Below are experts of layer 5 (counted from 0) of a mixture-of-experts language model. Rows are named router (the router's row for the expert), up (a neuron's input weights, with its number) and show model dimensions 0-127. Each number is 128 + 32 x the weight over its row's rms, rounded and kept within 0 to 255. Numbers have three digits each.
After each expert's rows: "mostly gets" lists some tokens that are sent to it at least half of the time. This comes from a sample of Wikipedia text that the model never trained on.

# expert 3
router:085148121127081096127198091052163154136169131108124083189116164133106192087103117100115155075113109191172095126093138125132198132135143221180140151163131139149133144081123191135149131120063148203121143109127183146139109129080110122148147174096146134165141091117142113121119144128094104115150110091172093155116057154113154138180150159115172105096152121112087109126125172130080130121113
up1:100111078098102085120120173109174132107187078108109154190131182104124183118121105124108136150173046145134156140141109087049175094130126161156165117151180124132129170148162091151078145151159139175120187091116077153121167112139127113089140134164120088139154071166139146106139120139112102185140085132128119103160096147086163139154140158154134132142175183190126083109202170138117083136164
up2:102141108084093121062141064083142191115112084122144131132104143157064156144078117062107165108186098181140072108119133096175149118124144161111146135107104183125119081095088160134164127126170109125139114111055106093148151125130111145176097169132099147140147115134115112171102139144163120123161106182093160172093078112119124202175160149112203073139100123103087063113122128121145120115071
up3:120125168156082087150149097156176195140120130188160136150111132116119121127093094134130117148129107174115088120057108157116169104154169192075122112163141092165098136148107137190192101115108128180144049167137194123128097122117111095126187140165222089143091148098139092122076119194092098104166074204109109139125162090109142119129108140129175105126138157132137109118120165111136138106138
up4:067103098102098094128130086153149161084104132143179137145112113191147147129097137129138099153178084082156113119064090168145151160116144105081175124132171148178186121166104126142100152124113175141120132076090104080107161112187119139151110132127130070127093135104160111155053096134142140149125140132144108146204112172090100159141162162144139101201135147140137074176228111122114077096121
up5:090099070148111091123098086141212183056102122139142141157129182094126122141096126107171131153077097143148079090094113117116157170166156147117164051200176112096127124158129102131144067136107183096090141129116117112181171116144118086133143145116168121119127105179099064143075138177131141139135132110113090112154131162145220117186171118131151129131156079183113089126121161116110125126134
up6:120115096090067094169102131067186067128177109139098113150161130099150201116104134089132072085204090187099087098175155121090140149107140174133126153077127059122023109144135131178119131139112161129145137135087108146154129166118161124112164153124133136134084153130115119093133124133093115128125099107172125149122109184121113130173168121099121146145086169148096054112175157094086097138152
up7:095126108152125135106092126131117175102068161123157110116047172108124168144112106177068174135127110151112094110165124163088114081100132117049141112123144100133057153115151096231110132141166107139074143178092131116141178095164155184178149118103137135081060111127136161105086145158128120100149154131145141082098154146137130135149123166117090114106103105177152164115202143128156064106096
up8:151123140143064165133124151158135227146177109152150199125072189132094155112162103131131168109100112169169102111125197110086175101153172184143129104129141108156120128120106149205174157091102165190129164096094155163135125171122157162124157163118163169119100116102122121128128128071097167104157168158157080160114081150089136101129144134099121111132114084124146093186143084094133090131077
up9:143127156176155133126169163070235119146131133102104158182123139189109117182127009130118112170086074116102059101111167166128165102156154163079154094129107163133120117081121115146168136143114129165128121103100135117182161189117148096124118134127141151163171205143159093125099116106103176113183104089140118112112085138134103069100138137129111118159129121175141116136129157142079150117124
up10:122135169125105080098114095144166175097094062158145061135120165177158129109101106120051077147133104135093116131133145138089140087130156192086101114120174116127084147107192141114068120168118081116124101157139091190200151144152108062189126135128136102143105095165137082105115102133125138116155206118135140128165168192115072154106122100168142102135075116172148119167124143099103145106089
up11:145180109155092080118141157093122143130128122133091076137134149162104088138093147062148124107129071159147090130084061167051143147128121178122145118141082103180088153127143060137126085138131120144080131098103117110163120107138133129135158148156178146090215111180150112137102151116121100143161101157110075074192130105122165121172190171109138094131172128154176071147141177155129128163063
up12:097114157139197049154124134098098166133081072129126127093164162171136126140158193101123128086177069138176086117089156169132107148123188098135115117108177121116088116163096127130083099094116111173084154079124074171169107185125128112095158123147154125132126094171096146138112139141130139127134146145125091123087089143130113154124140127053231125130126184144114099168202117123178139125160
up13:106205098080079060141130116070087126137151093145100131175130150094115190106164136101156131131099139135100093155093113126102138142085150169118135142128134127133089214164151150099078108153038159143164120099143098138169153236115124126068129148122132130111138136112145112096105105091093171094155102129156095166098077119137135110148151193172138086118152172122126143119145178165108103110076
up14:106128119143127131143126104050129106122165036130118139158154133085129161069090107125144113096161111152115079101099073176141137143146144169085136130136103089147085140088089139139131134133075187170152113097103121157177178154116146097132123163142161168208136121164148109166169124089136136092147124175172117165144064181137099151129181145122139126141136199048141129126196121130121162086075
up15:101135141125102094188096107100152118108111078118095126143141140113103105119160114114155088149144130173136125137175148157101104222082162192133110154068182094184187149065157148109170166127107135139111132087140112100077134112101108074188090116113143128136165118227122158095075107131094136140128133156092160113128091121147116136135142180112087087202150150091113172139159124117110063119091
up16:209118086134089138144044129151113179077146107086154170148116153112067143169128115118149146142129196104138080177139176083193087159155112158121136086137124154094126136137128110146142139133128166091174087120132069114150131151080160130104127162156131088116104095164113052123097139088146156105126142177086103084103111128090109117135143120205090042159092124080128174105114141124150133094122
up17:111137133150124062168096089153095148066142135153169145114132198157096144069143096123070105154097099145114085160144181158115156161146146146060137126117100160119153118200139177100131116141098190125102152106056107136174195138106116092128130179132121168104160145110121130139128127132133138132141111156087138136127097131075130119128180096078164096114177144081136091128200176119176116043099
mostly gets: " John", " William", " Robert", " James", " Thomas", " David"

# expert 9
router:127139071110144168133107081228120096104079123110124119144101139156161174143139153153147089156133079138126157126078181085110117067146105090069148101122171156150179153081153094139154082062137139120160083140105127142143093100158146113088151098097141130127162135141071146184175094209132112174123103120105099120186128149105139101159140097142164109131088128172129174155175111183089140167157
up1:081125074120124102181125164177135117154166104045088114103078122149163092136119162120112126180185085186150188133121116072120113129110145161162131075101192145159178116101133086154124102108106189136172115114107169149119146124191155093099103098141132083166121145114104178161188141132099123195116091164127119049127116115098132132183139129087092170159129097135152155142154152107086118105155
up2:105117119158064134113121098128135195146141169112145126094130162129087107183164093120121058138134043137178153105071157102119155178136126144095117097117146171114159106126126151167149227133108130156121098137031120112133118113137127066073070148105099141104146201092114087130183123072112113134168107129105096115175096167163103146127121071166129141113097071157120133146111107106131141138139
up3:123214137126131124148144144176118136125142121111140079089076103148080141119150131049155205126132025173125136169134133129067084102156142135087130087139109147187135053085148121135104062101127084105092161098098159158210110121131169153107119166124171064128124060083091121136111138132128137149123079090142143106129103161142125140118150151159115173145133122150144127135117146074127116106096
up4:113108099100094095169174192148060130109126135159126108164090101118198151151131157172102050162118026113138116135115120151102130133167107136056148104155203148142136175062163111192150080110127142137119132117120110119199115169164156146097130136151117118147174115078100127119111132122108088153138134094114117153133125123112117124137164148143109147211171120160126151109161169158059131173163
up5:185166091153142114166160114138109169103133109141089142098123108115124176132088099095135117122102119128147118109121108078125134140105069109037141158154185088107158197140080144211122111056106181134084106141084097094095079165118116116100111124162180178137109121136130131100132142117126146135144097109031139083115132163096112174155195097103143118121129156120175093141132199129182155108118
up6:154214065155108130197088090168118143137103158131173149178129153151112156132096126117152144186113115106115162072137144184135103102192129062072148103134202141110146171089143150157132100132097116040117131155123134162148128145143144140136125152118121094152145073155163165201155119165124118096140090152136031097117135113157150115116136093141141154153112180097146138174182121173147145136125
up7:066130060118041146184103118113140085150093092132135147125122124154110175139112157136129127106157135119134094091127153146133104143165118070079142140048182118148114153058148179084135076116115137101149076148077126134123090145141153144148123146095169130120143143112125145187148115070182152177136106107121081145111085164175144169114179098124137138115161109098232190144164097145151145127122
up8:160054101136077140171224097140153123125102102096108152128142132171179158109097120151154115112178095140095115123114114133114141112090066105115086130143108151176135106176142127123105102096078128033100155143107138131080060152176109154090159152127156134104112118160144104127160133157087155122153099114164146091161177180048101066087132094176152144132118065172158137153152142092145129146119
up9:132123121186158141134120035152136089102068097162108166137163166139133116162117158172127118119160111141143126093116132146152155149152132115108144096099147167091092173128151133200147122136085137154113135187144144134130147160156187090079120159124108066149169194117066141216126137185106147184141096090116111086118065108147114136133156104141204108147102151155157115170162084147098066112128
up10:125156121162112093152068120152118151118134155131104162097058100133174111157141110106184105135170070166155180149066145091143141109102136121124108167114251113115133128181132158143151097149166172126107139128129183129111127144178131135098142142105125163119125118171128152170181075188158145144194118123103116120153161092085165203133151178153183096105064129109131107135152111112114123129062
up11:159107077098149152117119165160147100090134109116110129060148162124090147199129137129113102093075105117135189148120061125117122116137120126106144079110143116143131164140117145200104110139116110126057179130141142081115123124173139102033096122156163176139176156114123126151118059160075129144117148145085176073187082161119152099177136089157101156144210156105109116131165116150158084153100
up12:117162079130107135159084129204113144162088075111138116107110121098140120164082154119152110176087078130108128085147179101103118091163085121065163148134185104124139135180108153133177126101101155158138154133149105132149093153128150119143066080141121124174148108183115091178124101173126117123131062138095066116121128158086108200182074088165151149149093128158126152132199109051143105126158
up13:168118113140113158102137149092122210111100124132147138099123151194146163183109088106140132130120117158098170087094106160127170106094153114097143107103157092146116146096124176183070128080116120146158124153065154170151134098156183077106120132059133133090154168064074118192187084152098116139124148130064144188159132167073114087127132159085110101146101159190133119127152148126109169164099
up14:126160084145113173165116130117115132137178099180100215142117085152146137174135150131102106041080112143153168119134162138146120113107155133117142104056152136130131162117134113123158106139056064123110112103079155162136144132135108134082169088112147190122162136146109085196123151131159128146132041134129136132101085159101159143143168146123194110163137118073124218151156101154113136124057
up15:090214116122117055127098063152132149146143125137129121112113111121059148126151131045153077131119126134131131148089107066064137189159112145080096062146152154137115124119125170150117090155175122200149124176059165140143120153128097095067148162151148104148129120150198133107160103133146114086150128149120149086129097189097123135129142165128152091118125164198175125151112130142176114147175
up16:108094076095092102143123115188137059134116113134081096119169073129189122182146158132111115102181110086150157095113168146115205111108041152145134132099162122099102088131163125174133094140100126106166096132119065148109174163171149157112156137070114116128175154162125105118166112160156141166091055187131165127146137158119135092097139139068113153168128153154145133133134113096102138152041
up17:137062131107130117097101132105129167111110113107132174161086110102058141103120113174132116170136094088174141069095130136158169134135156139046212122062115097147123136125120107146142167103134105115071144100074124125190144145141190162146160147126131106147184148103129132170110110166138093178135090167097088127220107180152078141192125156140143158124140147120116129176157114082079155122100
mostly gets: "–", " ", " multi", " &", " high", " p"

# expert 30
router:129126097114098098085162173132110089051097148199130101134169133085137165175070124110117138139121093112145111130141128113127159122119157034167128150093133141070139149133174145097125059070120121128163159107171146156162122120103090160115127078129120107077125119116063094112039119187126119129075143118131142150067168164124169135125075174174122123112154101085115129088154142144152064100106
up0:098143112129071119208127149126127133183099139142097131148133156063106108124126115060141123147135184108208119098107182128079141117110116125131114137133118099164077146079174119172089133183135117022123070125135120130124184103089160119112113071085153132112155136115122113164057138192106156118160114125141164114112174137127069100126157192125132124151136171154192114117139142171167146087133
up1:119135102189097096149091151154102119126120143159089108059126197177168099132107093114125100138119155066181166125119158084083160138133181119124110135104156104140139198083119155170139087179048223061133093155073151136135135164084141141147080116072127103148102140135189119112099149148104094105146158095102097069142134162115120155094109139147114147110142114116135123141103105084161171142092
up2:079113155089107163111098142108093110108126108106120182148114111159093127127076146093163150128136126145115104170086108149119102181146147148116142057130111102086112091090128198098126114046113096141165099131107176148205130198097163101136106152127155092125160147123093098199082147165153159132093109166153140138111130152080155154147111158144102157226154097145133181076116152189127098126086
up3:130115137089097121130088123105096066168112094147073147093142156171114197149127085087115094122182137124158175064112144134069115113141175151098106167153160111105128154105104143127067101102080110063117136103143094101131145151116121108071150153103136104115083144149174101061083114141186153195138100113067169187090158119146103157168114192092117127152166140151190125176146141143154123135146
up4:144114134120139091115065124099118114115223104156174158126121186097090096149104062085132080215126101111125131104142149115083104148137118190188161132105155120194077128150176066117148108103092116107179157148099137147107123151087116130081081099115132181141135137092131086079091135147123135125143112094128113172061155140107114130168114190145139207122152116144096087098166122159157115128132
up5:112133173145073076110125118099113103135110119126128136123122164110166096217118126108128117174152078127134106146067100114089161113141124113142112144163181124094081120131218127167117099099135154107124139159144127147105163152128104161107174117107153109095090190064102092110077102202051125171084174078124127131096135124118134133107067187153113127153151119171105155119172146090135086092206
up6:148123132122143114140120133111147164102103163181096140150178083127145179112133140150103147132180137076106153167130123147082120095099210163097148151131154116082154151122105152172107050153148115088131177114059108144171200148111127143107082110129131135151085152131123103157107165107159076127128131156038068151064166153086151144174120179093151117111195094141123176131168117179134082128119
up7:134067152122115063126066147134112131094140112100089136123113106126116143129117035099102144128113114118150183121130107149129099109151116173154118136140124161127093172130139153125106100120142149110149197161114127151094130200165134077092095064110151083087132069152148125097070140172157120147145097129027142062137110145084173162149117127123138207156152114114157150115173184157160118071081
up8:150100099116070076140119142096130082090123106159151113102124194146116143145079077062136157171103116172147081067157113159166118152132130137111163124119111135147119177094179167087154114152162125114071127082117131100073141144109094138108091127171144106116139103114124085146077174150165053164144182119085174148134137190142066137134130165139123125162159117159129150073135144171124052110058
up9:121152199093067080155151153093102097089131123128130172090132135070087112137119139101203155108118077092131138139098048168158084141123146089075131194147101123117139076100149148137080149161149100082174175164125155119148114113148147164109134089147139144123145167050053077125116134116141173137115118140143169105138134172070168126144142150151139161138154144107185144119133197138130096111077
up10:110131121137126137116130138080127104120111144098139145139124151114056116119068152031179183122114047178107118187172128051095129156081144131138125134086121121085119117134130162195125118140127155114170139106125100171101167116111133147155043143140170134085091152174080033140091134127148118139131101135137083144131121161131159070074122164101151165123131069119142128105144162151129082089122
up11:134102099158128094111135129105171140059173117154133169103118090057128111127116158129087121156152115152071100082110129167072114145091115073177122130123208174117151181090164149102153104096150095069176120121141129123160134166151120149221100120121157167143189129141085152140110116141160131153159109117167124148129150164066126068141113200160149116129143136140192143139180176133132064124111
up12:148121174090134133103142134133159131160170109118122162158113114077138146151119157076163077142161119104196125152143160130077067155149155101158136147071128131126121137153149151159149122142080143131092163130167098092121101186085141140210101147098125122101088216132158123121070114209109159137118059086174118125079132147087131113159143119131182088100156164159186138147179158190156112122164
up13:102146167120074175116136169094018140083167101205093192143154117114110163156087087096177128070088116105152174152126152101111160151120158122152078098119111108140074123135195155086140071102112157124161111116129176129173077113115130172132124132102139115104113132101092136133134126109137160165144066125129120141148086151104094123102105182167159137178094100088118165110166129151083162182128
up14:113089105141084100076137105189164134092092148132121150132121141159143192125119108111165167189137059135115095125126116147110166146095203124054146124123114144092170145092178162135088076189076058082154175121066153105083123143149151106065140098116176097142088151172090113110083192119118120112115138141113131157098116126123177108103147208127114132152125109148137106139125149165166145093144
up15:099122116122080072135084127126055133111155109095158103130079123161068128142092153143128139088096095062129078137179144108132099124147141136123102131168107110150129133088158180171155082123119196154138099151139116192149128147138143167086130122072148116104160102140143117149103141114104100221106130110134116103152057138077125143128131212140107073142106096100210178124130048126093121129096
up16:124110151186123060120112142116157067111138113129130156072131092149152117140106150117150151133051113059111108130096085082109112128151163098153099195129108162140107169200179152169120094092098147110127125113119167113188109081166140094094128151115155115122048131124122089156177144122145133173082099120089119025093103176068150186108122167128145098157154142098135126128154169136111118116106
mostly gets: "ó", "á", "í", "а", "ü", "š"

# expert 7
router:135135074069147113141144115155133117124140094155136089118136096163157126091133145169085114129117113147170169075096185094102123095126110093133141171126220148098179168119100070137131100021133112100154132146085116104173105091119085121082150127166104078131190089063103144106157122170167106173111161114146135120140152142156130076100113118131166088108127142143123159191180117114073105182153
up0:079150139128146097200168127101138164148108068097129099128099100137143118120134123129090142066109153151104154176068182145112111132112140117111089185095133111090085160129133105141158139062121134101148173143154122161093155111137105086068104162117127145171139181126102093117112177072156161177119072160219077155160142138187106155142174137183150134130116168191186154130107118110121105171103
up1:119146134083109136168188117151129193148121124104133141084134101154102096073176089122135090134104150156148119133085152143121085162147120119086116074157208141134185114118087091168109097056110108115141134147080150055150146125178150090038116174106056075096126078138145155141189140174105130119094110158151137104136114121124186075137134120122161164091141116135161168100104159132080121158109
up2:115153120156142097206220187082063097160122121087101148130100110135083113113117211086143111169163107116101180115128173100074137122134109132109124164127125145167144150090120139114156135059107133128107174144090124113125156092119066145178117129155110105152204145075125145142204127114094104159114132154137102112129114107115100173174136154086106214128177138107132095177144119097098109137142
up3:132075103175149084177197147101072094154143120144146117070132132145153136148103137127127080143141136117140128131129098126179105162101173119065142150061177117168105096096143117155150088124169170127171172180145161080054155136163181138060156135135126067131103129169100103158139162129127158094136105104159097107136059124123116127131133136143199072078145154114148133129059146113075103087154
up4:093077071120152109135038085108079120163105068132132180105119097151126122167075121154132174142139144112119139072165164148134123101128154105123098137125179129082159157132159112152119114123078093095117095150093160165133133115151096119115152193156137110193166165114181117133080174083117202169077121162099133090149164131134115110164145137162175098126101107152184110174154144062151113192116
up5:130129135161083136217177128149110141077119106117151109115108107145131142161115165103127170123167132119133101060128121139127196105120075141033153183047162172112142095111104126158127144056114184128102158087092077126114125189132143102130133158120158155093139141116118110139143071161115165177146090132066102076115135145126101153168104116145140091105149081134118058171182147115166159119133
up6:097180104126119106131109133135086177095107064146103117072118147150079127102141176163147077103076152144162128097152175109130133179111178094102131139123132183095136186143130049112121059161153137114165110200116169118121095115179104112109107161105111160158133156088160085135151132141199152116160110201107118109132093136076115128116177161138170122156125087078135075108149173185090155131132
up7:148161123110149090207095127110083133182107095147099164165073125141134145112117181135090142108134144143123149118152115128128096161124172149121114207040136123075143093155099121112171109065081137111187192167136143126164136155094128142106119104146137138159147166115164075156089128128179160125173124146069062115095125132200094121164148143112112114155128134154159140105112136165106115223180
up8:102153083084093101226102165125094147143121080119136121084096135087103136098124111077118124129084092095086191135201121122120139084148154192085104148134165122090129132137100112100160085081099159168142115164093134156150092126106171137113159097137157160157155121115190102174146145137134099171145120192092176151108100170132107142151129094130142122120154117105147215205121170095126097175150
up9:134167122097147118184123099158145137167122071139179117174082055158062110114137117171144145148087111160139089081131188191153152122154152095142122124194164163026076106130120146136108141096157165134142092147162146126188150206134111136107173118172119123140114096125123149142151089119104152138122078146154114100054055150138123114115150143143149088141184112149146140153143107176155090145117
up10:129141150092176097167151139095091128129135022173167131086057102138128133113150110139108113168130130124188127105130195111148099121141150135198091154146104150131136096063103128120136099089096133110138122143146139143151147134151123158123110137119117129129106117067125127150090116155111112164079135187153179089122031144137079113126180119128136124127058164181145156143116099110041047127084
up11:190153127140093113142139132142129148164138106153133177091085162110185179153112105114110139081063188144144098116148177134109103188125121100086075106151172127147085168118105127174109105067048149104152169133095155118173147151158133101048162106124125160093115157065140154128153122102163111115170080146111159126061123152122103097162164112156168126172141139056117116178101155123077136160114
up12:145152147155165119156106172181081151126165102083123093123115123147114149092114130152091157144125084115141106107101113162125097140139166137085080120094204117159082103103078092160116132040114134123103096161075135067130103146155111127107127173156073153078091165088125095131134151100118124145141146152163075056137144133156089164112197154165223105143092129132066114111147159119077159156153
up13:096150042116138096093169153128112141157096118127144120126073153170128121132124155125134008133147158130127112179186097130077138120086188072145087075115169112129147136123146116122134096093122168054114189145141105093135145120116149107133091082104116143053145118115127124156180074095112083139151136126110126132149112196190156128169141152119209102129120132177080133133127132121089119127086
up14:085149120075116056148135140130082131101108119135152138063166128144143139100094135070094138179113062138146151105166147124114106118148151163119098137132169125157128140091123132132174040058134111050153149134137139175145098136115122153107059150172147132096078098086137106125156161104081041204117111126181212120135175135117155127084163129128170118116115140129109155160119177116125105135123
up15:126108105107109131188116142092072159145213151140117123123058190175116163101164146152116097111112121124170141147102168149124183109160145164132048133077143152059135159144111122088104097113110082080120114173080140142199215150117124140116111168145115105117117137067096183163156154130119096115150138118132130132125068136148081097107195167165120181102146137160114167134134102110089135148112
up16:113123082090065089180101146174146152113084068095157145116200158138141152140083140139082119129147145105123111089123146142106160148137094128099128085129186136096117155073178116151103089063163150149055144188063112124133121106169127128122074140131113070112140132130127183174182134140086098148088089094158119093070123152110043126143118128179190093128157129118125097149132162103107122147156
mostly gets: " ", " just", " which", " It", " even", " also"

# expert 25
router:080092121110119082134180142102057138164102121108113131193128141137135110177171123172147130064104130164152079141180128158092148153151162127089115164131126163101133169106144216153104138113137118210167113060108168154131138113107156104123145139121121106149169103131161120116113102140087107187108108135093140123091166090121156101090144128108093161081181131134159180179150075128064104048155
up0:061152096085156071112134114119122212151110122095096153142192161128104168138140099081105117111069169133169102136140122142083164136108171114098089109083097180127092156134149185093119098095097075163147107174080117127184219144147170122095092157118125142099196109141167104107161142089140150121159091129093172103100120088092136100112161114114112149152114133156163136152139056139108123084100
up1:127213105147114116124081132076136202204128106076110114112109166126112093067100162161122124148134137099123146139071150152097189142158159140107149175125151087097083113122090136180091200086129112122173124215119121191098172110163168114074140145118074130105099167127111122144169138089077074160187140127111125151134151120104087116148128149101124134155090143170155120096114099143113091111131
up2:129126160138157130187141174139111185179109166063118103096118120160146138161135156096090128134124142124128116068127083114137134148165108127101076140174145190160151097106141140141065107151106193170178124115099152148153173157180194123139076154151158139140110164173169175126196076116145223146142134120104123098155166111097103138076099119142111166127112103222134087112133134107116119116095
up3:085157138132182117182135095177087179120116059131068116168076118144133127161153092129124154121130130167155096086088078143097156155169100123068135179170124091146068147145096181159132145099131148185139144162101144197098107151111126113084118151185156155121104174147119166119169110127073131154158094160120081123142130120126107099149193108129117160152134166106140143087221162176107123093143
up4:127086096180145070165133135096061210145166047131133152066138107138089162082175106080137156176107106127142100126122135165098176132101115104139112160109126152050125074148173129097055148100110121135182172086177182120153106130155099123142139141155171179112112066123126105121144131076153193158109108123119153113093135128058118128127129131076139129090128146156137142137126138175093153110128
up5:134154132096113127142127206059084199197175040137127074157121088111085152149110144148180117102093147081202110100126087138144165113148133143138176096108097116138138125116113135110128168184165140123104174134100153119129150113114134118097160130105139150154079106123159116160125069161099119199153065156120167141161128104145134139168162131165124134123133093139169145124126213124097077067125
up6:114134143140121148086132174048102181130110089136180107111204142110083126140123102160124122161151122107124064120173110144098119107132100101139223130169190107102129136148108127162129114168152120162100206108085115163068103164098195087105137130156180121104092119141077116167095118097089167135072111158145140131116099091115123079087164112082175152125129134189150163117172090118157129143147
up7:089138171142119147149108180112043163160053089124083156124044093120152187109081111125159146152150108126151052129116130110139140195113143151109145115118140150125147170120125142168134107145158165152130121129113139162104105139157125091157137103157149132188093127120205198121125147174098191122104075167144126137068080133139106185099082173148173113102112194162132123103166116102142100134115
up8:147113141076101123177085121116195218172166106133076102113158153120135162162117111086096154150034180144147089137157183147114112174115112119110097106103052089166102168122096173108094101116140086185129136181129094133152143118141103133097123120127120135110076178131137101143118130139128082163180083103147109129160191135183107177161141126086120146140119152172177180133119144117134157169148
up9:219109161121140141158163148080081216205118107128118109143177170111155142095095102151109123113078100157130130147119109137145155163188126115098083096113167102157111137098129131129170166124140141126089145166147170062107107114112138122059101194186102146123113114111150089149087128092119135194114147140071159124150094156138130146208128119137152177145154194162180112139134119148080120103133
up10:097160119105143100157106149120099151188153111179126112055139140126147133158146133096138131145113140164082130134137080152089115102130170083142157155093081130104109159141203164123134116140124149095195157117147146118126102099138126118097124150201190133120046109184080146183214088117085152146083159108118196142176132110128119154134103135085140133159131150171097140119194118078050116107108
up11:125120172092072102160100159167080171187123086131118079143151152130182150191179084126124088127106171179130185095128133125121117163138107112112140113137105141096071165124174115124076086136122129166151080137158093147126178143188217184149156154135125198123231144137132146142173105113096121167146161138114130096134130156175144140142125092112140119127128120171152080096131080104107132150086
up12:145110095118101091103135181142110255120085093125089102149090157129064128070125109111135110167143139122134112148118111123116139108180140168085108115141098099127192098137082149151147196139148165143132155136078117158122149156140142104097153208159136139143152131136197154132099164116096099131179124097147129116099093087130112146124166167138134169186163103141140151154214134124061122114139
up13:031152140043063074145136144129165073134169124119140117119111152138143140090157154117156169135135135103106071104109098109140115158146123086128127142100116178119150131075205202123140093167142185146157128111110125109122126146096099109128070171204126140195098128112160141128123064108133175147135081131144092116145117132179126148135183123189156102133145115165058123152137158164116080130120
up14:076119146165160069194109128120061160075131166107159079147194083123193163119117132113135099088132127137181130150125137184098132167139137174120078135047123152142160135171159143132175113148164126165143122162092132117159154171110152094061098159157185136179138105133124090182107105104068134164121084160101142096142156113161133112081142139094096174103132125115089093104111137178102078117126
up15:105120124124151072152099205131106085161002124132115141174154116154156126172101112136152127158104106128058099126176103091091120149147192129154100180118131119135166154077152174093106123122088120098124146111140113098169176145134129122120176174197149149189091113131187147128154156085118141119163086108131109099178114093118101173143158101155098158144142157133160097149082127094109110192104
up16:137176150135105125080152172092068107163121111168105164109139106088193126145102101103143145123168096129124069111149145115100149109183147134107099184141180095114134122076090170135134144171099114148182124177116139097174101193139116096030151105153172169120063106157132103080129093131134129125184076146114050121176119130142053122123196111122106111126143129150143111135156181138125151100129
mostly gets: "),", ",", " including", " include", ");", " called"

# expert 20
router:097087198128132114079128110116125102225127149159121153117118150119101117144077107058171108135128105102113123113077089087095095126056110180097178105149094147129152136168160115112105145112134124099195165116085057103116115119117085200137107085120147101112179151113091124138137185150150131129138126118140125138144090092171128122121114094125126097122174234126138128118184097163113081187140
up0:082120142138095145099185100126119056164099151164106199121092111104107126150143157081125105144138106093131140081072110120106169078114131146104123128118096120144134127090139120130102155066080085169147154113113147119117100111098080172142100105118183133126148115135121162146123177051087169166131106118142118094190072112121159122180160125095194153158144210108148140097236095147122127162121
up1:140109149085086119122202100139156127141137088137121119081163076149117091113094132084138161136081134096112139103132096125074100114110117142121104116137099145127113212126166073173149052111184144159128157074085112172076137157093146112031096121087156099132103143123145111090113151116067168165090148099138101079179118100171161133134081144191123189133126112185139123079128125113121107154153
up2:120158142151130115137124077042136150114056064116188157116132158156126094125105078119121131163146099096108144105231117081142086138130130142121112104147110129119134127124149099056172091124098131148193162117121157075093122140183106105167126148114186156147109105106122146127116102108165115085142083163114143086148193072124141105149169151110089080138139092150115162116099142139101070208086
up3:069143158094132123094086137073085073124114128161131156149106121151047109120118124123093094185175108096132120144095180131086097134120141106130112068137090125120093143148087166128151100151089139109178091113108110118159111083121150141138137110143184126048166095090124122189135053075147171058090149066133045149156094071131098134097127096114157130144138163109091106154124108115119088127096
up4:134088192137103105123124133074153127179180134131182129101136177168111125129125087107128100146168031146117093120115127113063125108114112156062174137178162083178153138115181124138119129151091172157204134123109076149106181137130110198071141162178144129110120170099127094116088096134130093164182115150059114141167114100129145146147065128129130103112185179159143111128160144129109148144106
up5:091122121087067130115103173158105155108133206099099160131097159158157126169094121135191103127096083147127179121166096117082101115124151127157083110114136187065104103180169146041190109155110110116174086106073121145153193171122087121114107162047136148112208150131124108184127101147104184144155122137144078142094112108133121163102143159137090150155112133126173134114111115122117148136106
up6:109130139104096056142146080073101129121111086160094153072152175116087135145098177089177129089113178106142084135089100100110102117085157117092100127137189116068143175157136158149157101130092108078171091110084114030105105120102096118138119165123153162099225143108136090116088105074123172133169119154082098102140127119106143150144129117148135124103165156135151168104086113143161171167092
up7:155079133138097084133119135148114117162213145128192206082099107119120142112113152114120123118087094080082105130088154161134045165179105169103155132124165148114102136091124163130161067177141150101182163154214047094122142136155137111132119155128150100088157131091144168132167112124128152071124136097169102133133118129210151103148164138117132083135133135163154132113151180147116105069131
up8:154131151176146096160144136077085133112096112129102160090143121092128029139129116162072166140182159136154079170113075104152117134144100107154068099094143092108064075097142166091144126079122162169113163222084092109172171138115127151136107138124136143124096104169155058111125152128110179139158148139178130154135135110171126122117163108151134084151186162202120096119140086102120098139113
up9:147059137147118073194120137121117083160157124103105100086099173111139129123081117071136125151204095153133093135118123156124119142177158148135162147161197110171097152111114109148126127225114114100138147135085137056127170130120142165123125095130140104127147163060128062140147113176092151154118124106108095190090133126145118101121078172112111057175188158144077077097147096111137094129148
up10:146121170112133092132110111104014102221170126148097142119167139090118118187054117113161114135151164117104123051178063140117084136119094112103160132147126089127141147181112137110088095149169119098136135157135141117132141102130139080104059119197165131110054093153153123100151100131080118113147141052166091115160164164127096122125116104154138132134083155122139117164143143125182097102145
up11:133150099167099108109114150064136214183123130138130204102132165102145143127132108153146108128118080120126122140087000123108124139130083168149135091162106087125135142126147137158091156134127113116113158192146104209119146136148091172077134155113157086091102143124151150151168119196114087146156131142106131193165135080140125136130120092134148129044145119109174177087170121102124124138164
up12:182128099025132138174059171125076130153125149142138157118098177096095185126178144090149131078078137139125124132128104089121074153103103117129082150157150102162121106151178160127169088178147128106156151108151126101154104075169116104150123118123164134057188087123118098127134129159116188121148143110138101122092070163164061090135130120148139123161174172140125120087201151143127122086081
up13:103104152116088141175123175138082129135124115096126093125170109138122140142151125114108175120102099036102167115097080116053118166099124141108110063109103137147138125117145165097074118192021184067162096092120082162115109151132151172123160124110172150159148124011101098118108111166123135159081103115125107171126122148118111162126128124077134082153167144136126155126169122124096137150109
up14:101140134102109141128185101129136143180150128126140139125114116087065131094142119082150111163158162133161107121197071142140109113103188155141191113156142073124123095128101156108136089215103191108147142165091065073209164131116091150128115157120153120091124112202092097129151119129097128105135190089167106127166128142133086172129123121159109111170173177128080136092109128055119081160121
up15:146143144152080104157130123099132131177138095086098116108118098109138114109077188106129131180120131077142127168109116113067086150158142097105154089137122127127171146101092133134095132129032112107138173146110134131115175123106050141167118148160183084138189187107146122143106125055110170140103085076076122145106104068164065118101124105191155133172136141119198167158109158183114117147109
up16:120093121128115104150129104119130108130155129098157063150161225082157117143126136087160091151123117100058128088109074144104162167143103121154120170132157103146121130152103193136126094167044111063146179144164048147120148126098111152109090061194188149124174143136117101150110142105078126186128179112133094107134152115109178165094131113143094127116166146183128129131110096119133145176077
mostly gets: " Mc", " John", "è", "ü", " Gold", " Wal"